From a checkpoint of a small mixture-of-experts model trained on Wikipedia: 176 SwiGLU neurons an expert, 2 picks a token.
Below are experts of layer 2 (counted from 0) of a mixture-of-experts language model. Rows are named gate (a neuron's input weights, with its number), up (a neuron's input weights, with its number) and show model dimensions 112-167. Each number is 200 + 20 x the weight over its row's rms, rounded and kept within 0 to 999.
Before each expert's rows: a language model's description of what the expert responds to. This comes from a sample of Wikipedia text that the model never trained on.

# expert 14
It responds to: Layout and infobox markup. Line breaks, table pipes, section headers and infobox labels such as - Born:, ==History==, Scientific classification, (age.
gate0,201,213,225,180,201,189,191,158,207,192,205,179,215,186,175,187,195,189,168,216,184,195,219,213,182,229,181,181,220,195,201,164,175,189,204,200,213,203,220,207,225,219,218,205,184,169,151,161,212,215,198,213,180,200,216,203
up0,202,232,230,203,184,188,184,201,238,171,216,202,204,199,166,168,186,168,201,243,191,209,186,211,199,177,177,212,190,157,212,178,200,183,165,204,194,200,197,175,191,220,200,190,227,207,218,229,207,193,190,177,208,225,212,193
gate1,178,241,171,184,186,189,226,200,203,221,232,188,195,212,188,189,227,206,197,226,206,205,196,228,199,210,197,210,199,220,212,201,209,215,155,164,202,202,170,201,192,202,202,242,192,221,187,178,230,177,210,202,222,208,192,209
up1,211,183,152,214,239,170,214,208,190,177,177,248,190,191,166,190,202,156,212,230,195,170,214,199,234,227,213,199,221,177,215,224,206,172,219,194,197,214,217,217,197,186,192,210,213,230,209,163,232,228,240,190,186,203,205,208
gate2,164,182,180,210,187,198,201,193,209,189,217,216,189,218,198,208,226,219,128,181,174,217,192,213,202,191,208,184,229,241,198,205,210,215,202,209,184,220,188,222,194,203,181,184,178,165,204,199,170,211,192,203,190,173,208,207
up2,174,246,191,217,172,182,179,197,211,190,226,200,234,206,197,153,180,183,229,194,225,205,209,186,173,215,226,219,178,213,190,236,187,239,224,196,162,183,194,213,215,212,206,196,189,174,190,197,201,167,204,173,229,193,201,195
gate3,208,214,233,186,211,163,195,191,204,193,173,211,217,211,165,191,214,203,225,211,173,207,196,213,180,219,193,206,206,220,200,171,201,209,189,179,216,195,226,175,227,185,164,187,172,213,195,205,223,190,188,171,192,219,188,185
up3,225,234,177,174,205,230,181,209,194,205,208,180,197,204,192,165,204,204,193,201,203,214,190,214,205,194,213,178,178,189,224,182,193,202,225,214,199,162,198,186,196,185,222,189,209,214,224,187,198,169,207,182,231,203,217,164
gate4,186,222,207,197,213,176,154,174,183,204,211,203,199,214,190,188,223,188,206,202,184,217,188,225,179,196,187,221,188,188,185,131,190,220,205,208,223,225,185,218,247,197,207,192,170,207,205,196,219,189,185,166,178,184,196,222
up4,202,197,167,216,204,212,188,164,245,216,206,217,218,207,215,189,228,190,171,169,187,236,202,200,192,170,165,187,233,192,174,143,178,203,211,194,184,226,206,203,223,228,208,231,195,208,221,193,208,198,192,182,200,185,192,232
gate5,212,199,180,220,184,201,178,196,179,215,200,215,187,193,191,158,213,202,205,197,174,192,227,207,191,232,207,186,188,199,176,219,243,187,207,186,234,225,157,210,208,237,172,177,184,154,201,167,213,226,191,180,225,186,176,238
up5,209,236,208,225,193,235,206,209,199,188,184,171,226,208,206,184,191,192,219,224,204,232,180,188,194,151,202,209,197,205,200,182,129,173,194,191,199,175,192,214,237,211,204,227,200,202,190,221,199,158,165,199,150,206,243,189
gate6,194,216,163,226,198,232,214,203,219,215,200,173,223,183,227,189,195,182,190,212,224,185,191,192,201,187,219,199,220,197,202,218,233,178,169,194,184,220,201,170,191,183,201,234,222,196,193,232,201,210,193,198,245,177,240,200
up6,193,221,178,194,201,179,206,196,231,196,204,230,192,178,230,183,224,187,187,211,186,184,218,198,216,154,210,174,199,201,208,196,174,221,180,203,198,171,189,206,222,182,198,220,210,240,191,195,189,237,167,215,173,203,209,210
gate7,183,199,209,187,222,187,211,218,201,200,198,167,226,209,202,173,238,196,212,202,204,191,237,220,197,229,250,214,168,210,215,192,192,214,223,211,207,232,180,189,196,222,230,184,181,179,181,189,174,213,194,209,187,204,220,206
up7,191,217,218,191,217,178,174,204,213,197,204,218,195,188,224,191,214,167,198,189,187,213,185,169,162,222,214,167,184,249,220,167,210,237,241,202,181,204,190,211,201,195,203,178,193,200,192,152,202,220,199,201,185,195,229,196
gate8,224,202,205,236,227,171,165,214,200,183,185,240,197,184,200,215,215,169,207,174,202,185,219,177,182,204,192,211,197,173,208,193,140,209,209,202,172,202,214,207,224,202,173,202,193,152,183,179,181,212,201,187,209,193,182,188
up8,201,224,197,221,191,205,200,186,177,194,194,193,236,204,188,183,197,199,187,224,202,199,175,221,174,234,231,195,193,225,192,219,185,151,191,247,205,206,222,194,187,192,217,176,224,203,199,200,198,200,198,226,176,198,196,196
gate9,195,211,208,173,185,192,161,197,241,206,170,193,207,179,209,226,192,172,156,213,187,198,213,231,179,199,166,227,215,190,212,201,161,202,174,183,202,176,218,217,219,175,206,181,197,217,213,232,188,179,201,195,209,208,198,191
up9,192,196,186,224,189,195,219,207,225,182,164,250,177,206,182,197,161,176,187,209,188,224,170,191,217,167,142,225,167,201,170,193,198,243,162,178,191,244,228,230,208,213,181,201,198,197,235,193,193,181,222,174,196,178,207,185
gate10,198,212,168,177,226,176,191,195,165,186,212,242,180,182,187,182,226,197,233,196,190,204,213,241,224,204,209,212,206,213,189,193,202,188,202,225,223,206,152,169,180,202,211,217,192,203,216,171,209,246,215,188,158,193,165,177
up10,183,172,181,221,226,185,207,199,227,213,210,170,226,221,196,217,219,218,204,155,219,195,190,158,180,212,208,183,206,197,209,201,226,215,172,176,201,199,225,210,248,191,184,222,219,199,201,182,198,195,199,204,227,168,218,201
gate11,217,151,179,219,184,199,201,239,178,188,193,201,211,198,180,189,208,189,211,213,210,218,178,193,180,159,230,204,230,191,216,202,173,172,185,215,212,198,171,169,193,193,212,203,185,208,147,200,200,209,198,208,195,213,159,186
up11,191,166,171,201,230,180,209,189,206,209,198,240,201,204,199,199,184,187,203,215,231,224,195,212,195,154,219,198,216,215,214,204,166,198,157,219,219,166,204,226,203,185,179,208,217,205,176,202,203,170,207,162,205,230,217,161
gate12,182,192,196,200,214,225,233,193,201,202,232,186,185,194,214,193,214,228,200,186,223,242,222,209,198,219,219,224,203,191,213,181,206,197,228,223,216,189,163,196,183,178,209,183,174,212,183,186,225,172,190,210,222,218,184,187
up12,229,209,211,226,201,177,189,196,179,222,191,215,196,220,165,215,213,177,183,209,177,190,195,202,174,198,210,151,200,222,179,229,225,195,215,190,211,212,198,215,185,214,149,214,188,191,205,218,199,214,189,221,163,173,192,213
gate13,187,230,190,232,224,204,163,197,203,162,221,194,218,208,209,196,171,232,173,176,214,209,224,208,216,189,216,240,200,212,170,195,178,214,190,208,198,187,180,182,206,204,210,169,180,184,202,219,207,219,189,190,188,225,191,207
up13,166,201,186,214,172,203,188,205,174,244,181,181,182,198,165,162,198,197,218,174,192,224,194,201,202,186,164,188,211,201,220,195,169,170,189,203,215,210,222,200,190,248,201,185,184,189,189,208,202,207,203,228,216,211,176,233
gate14,179,207,194,227,248,180,180,204,178,184,183,191,201,192,196,183,237,200,223,208,187,186,192,232,228,219,204,200,183,211,199,223,202,168,155,227,202,238,214,172,196,246,185,224,145,202,225,176,226,225,223,174,198,228,217,228
up14,225,205,181,181,179,205,188,213,191,191,180,214,207,204,164,203,210,211,194,202,171,191,184,193,198,228,246,181,160,218,184,185,178,186,228,206,193,197,198,199,194,234,178,179,205,178,194,210,207,227,207,209,202,187,247,229
gate15,207,219,182,182,191,200,181,210,208,183,214,189,195,172,199,159,213,210,196,212,184,205,221,207,192,167,198,190,212,213,234,214,196,189,205,229,193,220,204,183,209,207,209,213,196,211,203,237,225,192,193,180,194,200,209,200
up15,226,173,201,203,193,219,183,224,150,194,184,193,202,194,212,178,187,198,245,196,206,230,192,203,241,198,171,230,191,208,177,211,205,188,183,240,169,243,201,215,205,173,229,200,221,188,229,203,207,173,200,202,154,186,189,199
gate16,239,193,211,208,184,171,206,207,204,183,184,198,182,195,214,249,176,170,191,163,194,189,177,213,195,215,194,189,226,216,182,221,206,190,242,191,195,219,215,201,204,179,188,213,202,164,172,193,176,246,195,192,223,184,208,171
up16,222,192,226,188,189,224,184,143,181,195,208,250,175,183,204,245,169,189,202,173,196,216,223,201,236,197,217,153,188,204,180,185,162,183,145,203,178,235,218,199,222,252,215,181,218,187,196,193,189,225,176,181,191,177,199,178
gate17,212,209,205,186,202,199,216,186,220,179,215,203,174,201,170,233,190,171,214,169,219,211,210,186,190,186,191,205,235,213,204,233,169,181,228,224,197,184,182,209,207,189,186,216,214,229,194,170,201,208,234,175,240,172,195,188
up17,190,201,222,197,184,214,209,184,195,210,187,197,165,177,193,200,233,179,204,200,209,199,188,197,174,195,206,189,213,189,188,173,204,188,172,218,191,223,195,188,209,193,175,199,202,180,202,194,210,190,197,206,161,215,205,189
gate18,182,180,226,169,212,166,191,210,216,216,196,193,229,244,200,220,184,182,158,187,227,149,166,207,144,196,230,166,228,226,205,206,185,176,184,194,227,226,196,220,178,186,217,196,183,189,232,209,228,205,172,161,195,217,191,199
up18,179,223,220,199,201,207,185,228,236,214,182,177,202,212,209,202,202,212,193,175,206,185,198,200,176,214,238,237,216,214,207,206,209,187,172,219,194,199,209,218,222,186,157,214,221,166,218,209,220,223,224,186,186,220,196,162
gate19,208,225,217,193,194,191,155,233,214,183,194,196,188,191,192,227,192,170,225,170,172,207,201,182,199,185,238,207,199,202,184,229,181,185,183,200,162,227,175,211,204,181,180,188,225,174,218,208,178,199,203,206,217,205,210,192
up19,191,198,256,225,208,202,195,206,180,160,188,210,206,202,169,221,176,197,251,164,222,168,237,193,172,201,206,216,166,207,201,203,173,179,208,220,196,198,210,165,184,195,235,190,185,189,209,214,167,193,208,234,177,181,198,187
gate20,160,208,186,202,189,203,179,188,228,183,153,170,224,219,199,190,211,210,181,189,185,197,198,190,211,165,225,174,221,216,187,182,183,211,175,210,176,199,248,196,226,195,210,160,209,188,224,203,262,198,160,215,165,200,240,192
up20,169,228,204,197,157,242,180,194,214,233,161,180,227,166,209,181,176,198,213,210,175,171,180,187,211,182,222,200,191,222,202,188,200,207,179,205,157,216,227,224,207,220,194,179,206,217,182,230,196,181,236,212,178,197,224,190
gate21,251,177,180,189,200,204,180,222,169,162,225,201,199,185,221,199,231,225,177,196,177,217,201,213,188,192,209,240,232,175,193,195,192,209,172,205,223,201,191,161,177,200,173,187,212,233,210,183,229,189,172,147,211,234,191,190
up21,189,233,202,214,192,227,235,190,154,200,212,227,200,174,146,208,195,172,208,195,227,182,213,199,198,239,209,222,209,193,192,170,164,246,228,185,184,187,229,184,234,185,194,250,219,175,179,182,172,226,214,221,172,167,159,199
gate22,208,212,195,170,243,230,224,211,152,224,215,172,191,195,236,189,207,205,237,177,221,183,162,212,189,223,204,196,216,162,197,187,196,221,228,164,147,240,211,220,212,211,225,198,167,193,184,185,198,211,189,199,174,226,197,215
up22,201,177,207,204,204,220,214,178,225,199,172,194,160,214,202,193,232,173,166,163,219,200,168,197,189,235,196,227,187,218,193,190,171,203,193,223,216,226,203,219,192,198,201,173,225,241,170,229,188,183,224,209,184,178,180,198
gate23,184,217,208,176,214,207,215,201,201,192,191,194,204,161,178,219,178,206,170,202,204,176,177,233,140,205,233,203,195,156,147,173,239,202,219,212,237,215,205,212,220,190,206,230,193,174,197,199,221,204,215,182,194,210,192,164
up23,188,208,214,227,195,179,209,196,192,204,223,215,215,180,239,184,188,202,206,207,200,187,205,184,194,186,173,178,159,196,211,163,216,181,195,199,209,176,229,196,247,193,208,212,194,184,192,216,219,246,216,214,225,176,211,222
gate24,183,171,139,230,208,230,181,203,160,190,199,221,207,202,213,213,214,178,191,172,203,200,194,204,211,183,214,181,198,203,201,223,232,203,212,199,171,218,157,197,218,218,220,213,192,196,200,185,211,195,200,200,225,244,203,225
up24,198,238,198,234,229,185,170,200,186,196,245,186,187,194,164,191,193,208,218,231,180,218,171,175,210,182,211,211,179,205,217,191,198,206,260,201,173,202,195,215,240,205,194,194,177,195,234,179,199,200,200,173,218,202,217,209
gate25,187,217,224,194,216,181,217,166,192,209,180,191,190,193,193,192,237,150,205,187,205,164,214,194,193,184,225,233,204,202,195,210,208,212,198,190,205,246,210,200,204,214,171,223,214,185,166,186,203,218,226,191,188,194,205,197
up25,199,182,227,163,176,199,203,218,182,199,215,217,201,150,200,185,209,216,200,207,200,211,198,181,192,181,232,216,172,185,186,183,179,212,221,188,211,179,186,227,206,228,187,217,206,189,198,194,198,199,200,210,192,178,202,203
gate26,188,202,193,191,220,203,173,171,246,222,201,212,222,210,173,170,201,207,211,202,202,239,205,240,157,201,198,215,235,210,214,181,181,212,188,214,214,194,182,213,183,181,172,195,176,204,185,166,200,225,195,213,154,179,199,215
up26,196,217,203,194,215,208,211,171,228,222,168,192,217,203,182,173,215,247,224,189,218,213,211,262,208,202,191,204,246,200,211,187,190,215,193,214,202,173,212,202,185,216,196,181,186,236,212,189,209,217,235,229,175,190,198,213
gate27,176,216,225,231,212,227,180,229,213,193,233,217,192,209,234,220,188,204,222,228,201,156,204,204,215,184,191,199,215,222,195,206,188,221,237,208,237,174,203,247,183,179,174,142,207,214,189,190,178,237,218,230,218,226,198,204
up27,162,192,171,187,200,197,186,191,198,184,197,200,190,188,199,224,202,194,173,198,182,226,199,205,216,205,190,232,164,192,203,188,229,201,161,221,181,177,241,179,189,186,214,251,232,211,220,199,227,188,199,144,222,187,162,210
gate28,233,249,219,205,200,193,214,223,183,198,170,207,201,181,169,196,218,193,189,199,186,213,180,210,167,169,198,199,218,181,217,210,193,187,181,219,203,199,199,219,215,190,191,168,186,227,196,183,166,223,211,201,188,197,198,216
up28,240,192,198,197,169,151,192,171,155,192,203,183,189,191,197,239,186,202,206,200,181,196,215,194,207,191,200,209,217,183,178,188,195,184,184,216,210,210,195,209,243,168,211,189,184,187,179,176,179,197,203,205,207,220,163,207
gate29,203,219,210,206,184,201,203,197,223,209,215,196,188,151,216,199,205,176,236,222,205,179,212,223,180,201,209,199,170,212,200,189,193,224,174,168,219,167,213,192,186,212,220,244,185,220,215,212,216,208,197,216,185,246,174,202
up29,206,210,196,216,175,209,208,200,170,214,180,179,209,258,160,163,194,177,169,221,194,212,214,180,236,200,202,188,212,207,225,199,210,188,174,214,203,220,203,212,171,205,169,164,173,190,202,194,177,167,209,204,167,204,183,219
gate30,211,201,182,190,188,221,199,214,207,199,217,219,186,198,218,167,150,208,194,214,161,199,170,194,207,223,199,205,197,208,164,193,192,165,200,231,186,202,210,192,193,192,218,217,195,209,217,231,241,225,211,210,220,200,207,204
up30,180,181,231,185,178,183,181,182,202,171,194,183,204,209,198,219,174,202,135,228,232,234,190,197,237,239,180,197,201,202,192,192,201,221,233,170,138,202,207,157,241,188,198,163,204,194,214,170,168,226,197,198,164,169,167,198
gate31,214,219,225,183,190,211,216,179,226,232,195,147,173,196,208,248,180,237,228,168,191,214,194,208,199,182,215,221,235,175,195,196,211,186,221,181,215,215,209,196,218,209,191,170,212,191,207,188,199,203,227,185,184,199,130,175
up31,172,208,207,216,198,217,201,238,176,196,213,207,233,198,211,160,217,202,188,212,188,200,207,179,184,206,220,178,164,209,197,231,175,207,188,210,206,204,155,188,204,202,199,174,165,198,191,219,183,225,195,204,235,195,220,184
gate32,193,179,211,194,155,158,180,202,184,227,211,191,164,207,221,198,227,209,180,212,210,190,200,205,191,186,181,172,211,222,179,189,180,216,214,188,190,174,204,195,210,219,204,223,207,209,213,192,226,194,208,197,211,200,174,159
up32,199,228,202,227,213,172,234,204,188,178,207,174,200,226,207,196,178,179,195,184,211,205,191,201,229,225,211,226,198,197,208,186,174,176,143,210,195,205,194,196,225,215,201,194,183,166,172,144,188,213,202,214,172,234,217,243
gate33,172,207,179,178,199,212,200,190,195,195,185,202,228,230,213,227,218,195,220,204,193,199,203,210,171,223,202,203,210,200,177,196,221,214,198,215,201,207,203,222,228,183,196,178,175,204,250,185,226,200,193,196,206,188,231,190
up33,186,201,199,184,217,195,205,208,157,185,204,218,218,197,166,205,173,185,219,190,210,189,189,172,221,208,214,207,214,184,220,208,195,210,199,214,210,195,174,170,180,186,197,190,204,197,204,191,227,217,244,158,218,211,204,223
gate34,201,199,174,208,201,197,188,168,201,189,182,209,211,196,204,190,183,178,190,195,195,211,215,216,190,219,208,188,240,200,206,194,184,201,184,217,227,217,203,158,213,233,181,202,199,188,213,235,172,211,215,233,179,192,208,239
up34,210,203,178,181,183,171,199,196,216,230,208,199,187,181,192,229,238,202,211,159,247,213,186,171,166,211,220,218,213,220,201,248,226,171,209,193,195,221,166,199,216,239,226,215,223,191,208,221,193,205,219,234,192,237,218,207
gate35,213,192,204,196,225,191,219,205,219,148,235,190,180,204,206,195,227,192,238,210,228,202,217,161,219,200,213,199,251,175,236,206,203,185,198,192,198,222,184,182,229,221,193,211,220,189,188,183,222,182,179,197,232,198,216,229
up35,211,227,215,230,254,209,201,222,209,187,197,214,188,203,216,207,183,169,220,229,172,236,176,218,207,212,209,221,175,183,227,213,223,197,180,217,204,196,217,204,242,219,166,200,202,189,182,187,153,161,173,200,184,195,207,164
gate36,199,158,159,233,206,183,185,207,178,204,230,167,197,182,187,208,195,218,177,185,223,202,191,229,178,153,190,175,175,170,219,239,187,178,226,208,209,211,159,201,195,206,210,195,169,187,153,219,217,246,201,195,199,177,188,218
up36,181,244,201,184,179,214,207,185,196,213,222,232,214,211,212,215,184,202,201,201,203,166,175,231,222,199,166,240,190,156,213,159,205,191,172,171,204,174,213,186,218,195,206,235,229,189,239,166,196,195,210,197,192,242,214,219
gate37,231,169,190,213,188,182,208,180,158,216,196,199,191,221,200,182,197,206,186,183,175,196,218,235,180,199,175,213,214,185,197,220,216,159,181,225,194,192,184,235,193,206,163,155,206,164,208,228,203,223,188,192,220,228,203,170
up37,205,207,188,197,183,178,217,183,235,226,206,208,214,220,217,197,179,196,206,196,214,237,219,231,174,215,162,208,195,204,177,178,227,194,186,219,182,216,229,198,210,199,219,215,209,198,201,176,196,189,240,199,199,205,185,182
gate38,179,222,193,217,194,182,172,195,227,232,185,215,184,174,206,184,203,208,179,199,174,155,187,225,181,205,234,175,194,201,203,198,193,196,197,200,194,178,158,196,177,214,192,223,168,191,183,202,180,170,202,241,189,200,217,213
up38,198,215,221,209,215,225,227,183,199,203,195,188,219,199,198,205,180,170,181,168,209,222,215,205,200,206,205,232,185,205,210,209,190,194,207,247,225,189,233,246,218,212,176,212,198,222,179,184,223,194,184,190,178,216,207,192
gate39,219,197,234,198,210,201,227,194,225,171,204,202,185,188,147,199,193,212,222,180,213,187,230,171,216,228,208,234,194,202,194,200,182,225,229,207,212,186,200,156,152,214,205,191,201,206,200,225,178,187,184,192,205,173,239,203
up39,225,228,218,205,171,215,258,205,195,159,186,197,199,215,173,191,199,189,228,203,198,214,215,217,196,246,176,199,191,213,168,176,189,221,176,238,204,197,173,165,184,203,203,196,195,215,205,210,176,184,186,218,161,181,218,190
gate40,217,209,167,181,217,222,214,178,221,191,202,172,193,175,184,210,209,181,165,155,235,231,173,200,189,192,215,206,199,193,205,186,167,174,209,194,222,244,204,199,208,246,174,156,197,186,165,227,224,199,171,198,213,219,207,201
up40,186,228,190,212,160,218,200,207,227,151,181,220,179,190,203,195,200,186,200,216,214,179,213,164,199,150,196,221,220,205,193,188,221,220,238,178,203,191,188,189,190,221,177,201,198,206,181,217,199,178,166,234,179,224,209,192
gate41,142,213,181,231,202,247,173,180,198,220,199,185,193,184,236,193,210,213,210,214,143,167,181,201,185,207,196,192,214,209,203,177,213,205,205,208,172,209,220,179,242,207,239,196,200,201,220,195,223,210,200,191,160,202,166,173
up41,188,223,210,212,202,207,214,198,199,199,202,182,190,165,231,195,178,174,218,186,198,174,219,189,210,204,176,214,186,190,200,181,227,222,210,225,221,174,213,173,193,187,235,207,205,218,184,208,196,176,231,210,187,186,169,223
gate42,245,190,183,213,244,193,219,163,179,173,201,219,202,214,198,210,206,176,191,199,197,204,202,232,226,208,179,219,196,173,175,210,174,176,222,209,217,244,209,184,227,183,177,187,179,168,172,236,215,181,211,194,220,196,218,191
up42,188,215,209,243,221,224,195,199,198,178,181,248,216,190,219,181,230,173,155,184,188,182,188,222,213,218,182,192,197,205,207,219,198,195,212,206,177,178,225,179,213,204,185,221,179,181,195,211,221,195,199,211,235,188,209,179
gate43,227,214,160,189,243,208,191,209,183,174,183,176,199,213,231,166,213,197,210,205,229,162,147,236,196,194,173,206,190,199,211,180,232,227,192,190,199,176,206,210,134,201,174,209,187,212,174,178,202,211,196,236,198,226,217,185
up43,210,211,216,215,224,231,230,176,221,191,217,201,177,186,191,197,206,185,195,167,210,205,175,212,227,173,168,205,242,225,156,195,196,248,193,187,214,211,259,211,204,200,253,209,230,194,200,205,188,184,185,232,177,179,178,229
gate44,204,208,205,220,214,198,198,204,184,208,185,180,187,189,195,204,207,203,214,221,212,188,185,178,230,191,171,208,212,229,199,200,198,171,177,200,219,183,206,221,237,172,165,190,216,197,226,187,220,185,222,186,196,231,193,201
up44,238,199,224,240,223,194,200,179,218,236,219,185,192,201,170,229,184,213,216,183,231,209,212,201,247,201,205,221,180,199,210,218,202,194,163,201,232,219,202,200,211,191,179,218,195,206,215,172,192,176,226,149,210,192,184,203
gate45,202,219,200,195,198,231,180,176,178,191,204,223,194,172,269,166,201,244,196,237,213,225,191,212,204,205,225,173,212,182,218,172,203,202,177,201,205,240,211,201,194,197,153,197,182,175,246,216,163,232,200,217,224,185,201,205
up45,201,202,182,198,191,194,187,179,171,214,232,194,208,198,207,204,205,230,158,224,212,211,197,183,212,222,202,171,188,194,201,223,217,224,189,227,200,188,207,229,175,199,177,202,191,208,190,208,195,207,191,187,204,178,230,213
gate46,184,199,180,191,228,193,196,192,178,188,215,206,215,156,235,204,206,211,183,184,189,211,215,206,188,188,218,202,215,204,213,191,203,197,194,214,194,182,224,232,214,199,235,199,211,169,222,211,185,220,183,236,180,204,209,181
up46,187,187,214,190,185,193,224,166,201,203,167,223,200,232,191,197,195,192,236,212,192,223,147,177,188,191,228,212,242,203,198,184,176,172,182,167,218,212,207,181,190,222,178,196,223,175,215,221,198,161,219,193,195,209,191,233
gate47,217,202,219,219,182,164,192,195,189,204,212,220,162,181,174,200,222,181,196,187,180,180,175,220,181,218,191,227,191,207,191,181,185,193,225,178,170,199,200,217,233,230,228,217,221,207,199,222,193,205,154,228,214,180,211,229
up47,205,148,188,227,222,208,189,209,234,183,173,234,220,217,189,193,172,209,204,194,225,195,181,181,193,180,189,192,213,186,175,210,220,214,248,176,221,217,210,204,191,177,177,210,171,194,157,194,207,168,203,213,210,206,226,198
gate48,193,220,202,196,170,190,189,206,179,194,221,226,225,178,186,196,192,180,200,190,196,166,237,186,193,212,161,226,184,211,183,207,196,189,187,202,207,236,193,215,183,239,203,196,196,202,253,191,193,185,194,211,209,215,212,172
up48,222,183,197,227,186,207,198,158,186,173,213,198,195,207,220,217,238,181,189,214,184,208,180,230,183,223,155,181,212,211,177,216,172,224,205,217,182,214,209,202,198,214,217,183,204,204,203,216,209,208,183,218,196,167,187,152
gate49,179,202,172,224,186,195,216,234,185,168,216,209,210,200,183,196,219,228,156,208,187,185,204,198,197,185,187,172,208,227,199,169,221,197,228,215,169,216,199,193,207,204,181,196,210,215,206,142,200,225,223,200,170,189,168,187
up49,208,214,171,181,189,167,236,172,195,189,177,221,182,253,163,208,190,224,159,233,188,240,204,216,191,189,185,162,223,204,191,208,235,215,210,191,208,206,193,186,179,187,214,210,226,174,234,212,198,175,180,190,198,215,176,152
gate50,220,156,238,256,176,227,204,181,196,201,177,219,241,184,170,207,216,205,206,224,202,190,192,200,172,213,201,177,246,227,165,189,237,150,190,199,200,230,216,215,192,219,195,214,178,205,209,216,185,215,152,189,159,197,188,223
up50,206,228,190,180,203,224,249,197,159,196,206,228,222,209,186,180,205,172,208,199,181,192,209,176,210,214,184,223,186,141,232,202,150,228,186,208,200,195,206,199,213,200,162,213,175,208,210,189,219,230,207,238,180,217,220,222
gate51,201,174,205,178,190,190,218,192,199,172,223,210,206,233,198,176,203,201,194,198,194,140,230,202,220,191,204,201,199,200,208,202,226,192,192,188,195,216,222,160,182,227,200,191,184,226,202,171,222,218,181,191,218,209,194,210
up51,241,214,214,163,209,203,195,183,198,175,218,227,239,209,225,205,194,225,235,179,209,203,208,184,236,226,208,199,190,207,191,218,222,163,186,182,207,197,204,182,205,212,181,192,225,180,210,220,227,216,205,201,225,201,189,200
gate52,174,198,206,244,186,160,203,194,193,196,188,204,194,205,192,210,224,206,181,195,201,200,229,189,179,173,196,193,194,216,209,209,225,198,184,209,189,153,185,187,235,187,197,188,148,195,169,190,215,216,190,220,185,203,218,190
up52,198,175,202,216,207,204,204,230,220,212,238,223,191,189,210,198,216,159,196,196,204,197,225,199,187,165,199,172,210,159,157,203,168,206,178,165,195,204,205,198,207,232,248,236,193,240,187,202,177,196,186,225,171,201,185,205
gate53,199,212,203,183,224,183,187,217,179,200,154,206,198,219,202,221,198,193,162,183,214,211,181,246,201,208,189,221,201,197,211,184,201,214,218,213,200,177,195,193,207,183,157,194,192,183,194,248,202,191,206,232,182,197,220,194
up53,194,213,200,180,206,174,193,223,196,183,236,180,224,214,213,197,175,218,159,224,185,187,191,185,202,192,237,245,182,185,227,153,192,231,200,208,212,186,200,187,216,205,206,183,180,231,198,192,197,201,210,191,189,206,216,203
gate54,229,169,224,201,184,196,172,171,200,202,201,222,198,184,187,195,206,191,222,166,188,195,216,189,207,186,195,178,235,175,220,213,167,176,244,188,205,192,170,191,166,219,187,208,217,164,173,183,204,190,237,175,190,222,204,200
up54,210,171,209,203,182,167,211,177,200,221,227,254,201,212,170,208,228,169,190,174,200,191,190,177,201,184,213,174,213,188,208,221,178,191,238,200,220,205,192,187,215,206,192,241,173,204,229,222,225,177,232,196,200,209,202,196
gate55,175,197,237,206,180,240,166,208,254,196,199,144,190,210,188,211,187,156,186,214,239,215,173,171,207,206,217,193,222,200,194,211,217,165,180,209,204,200,196,219,199,197,205,194,165,200,189,220,231,183,203,191,179,214,230,201
up55,178,201,199,180,233,202,227,209,196,241,183,182,227,210,178,224,182,196,197,198,210,178,191,195,228,217,195,173,179,200,174,206,223,175,185,161,211,192,201,225,168,192,176,231,180,209,208,193,202,218,239,181,172,209,196,175
gate56,209,181,209,212,197,176,191,201,204,197,198,235,229,185,201,233,214,183,218,194,204,212,217,161,201,204,187,195,201,228,215,232,190,165,241,173,181,228,204,232,197,217,186,186,176,202,221,213,205,200,198,228,207,180,201,211
up56,209,213,179,190,197,211,205,165,206,145,216,180,194,176,216,217,231,209,222,212,180,193,192,188,194,181,178,193,242,199,199,209,207,161,202,225,186,201,242,200,219,191,230,211,212,201,187,184,186,188,184,236,189,219,194,180
gate57,221,216,213,211,199,222,226,192,171,200,200,176,141,189,205,202,217,191,202,188,194,230,233,202,193,185,217,216,248,198,190,199,211,209,195,218,221,197,215,215,210,171,216,214,201,212,208,184,179,191,214,193,213,184,191,192
up57,225,216,200,177,197,185,160,216,167,183,221,201,195,240,176,195,214,179,222,204,201,177,174,184,187,191,192,198,172,171,200,221,192,203,163,191,194,189,216,189,218,204,204,189,226,197,177,207,150,168,201,183,165,220,196,204
gate58,226,207,203,189,226,228,189,159,208,209,185,217,205,201,192,243,206,191,225,175,170,178,212,203,205,184,207,199,222,173,191,223,180,180,197,189,215,201,194,163,228,187,202,173,212,221,169,217,188,224,165,210,207,180,209,199
up58,184,194,203,212,190,193,177,195,219,220,187,172,215,195,199,198,193,199,214,203,234,209,199,186,194,231,196,216,208,215,190,218,207,190,192,172,168,231,177,266,188,192,213,221,216,207,152,227,243,170,170,200,204,187,187,218
gate59,185,207,186,215,199,183,226,203,207,187,214,195,186,196,187,212,198,228,202,183,243,214,187,188,206,225,210,249,197,209,211,190,210,193,228,219,246,216,189,179,204,208,205,220,210,235,187,206,244,209,200,224,188,207,200,180
up59,203,196,183,210,179,221,205,186,191,194,217,213,197,150,164,193,207,204,217,201,195,201,232,167,187,245,225,215,214,187,190,155,177,188,193,205,213,216,216,183,183,242,198,201,191,237,165,209,183,195,239,188,194,219,198,214
gate60,187,184,178,232,174,181,192,193,159,200,212,225,177,187,177,199,199,167,222,189,219,214,208,208,197,209,221,226,199,221,216,193,220,219,166,182,150,211,218,213,210,194,181,207,232,198,211,178,202,210,180,206,201,164,195,228
up60,196,228,158,181,206,211,169,224,215,213,177,152,207,211,203,219,229,199,194,206,174,156,215,214,224,209,227,218,166,198,187,212,186,202,197,204,209,222,178,184,192,196,183,201,202,228,174,228,194,200,221,174,168,224,207,171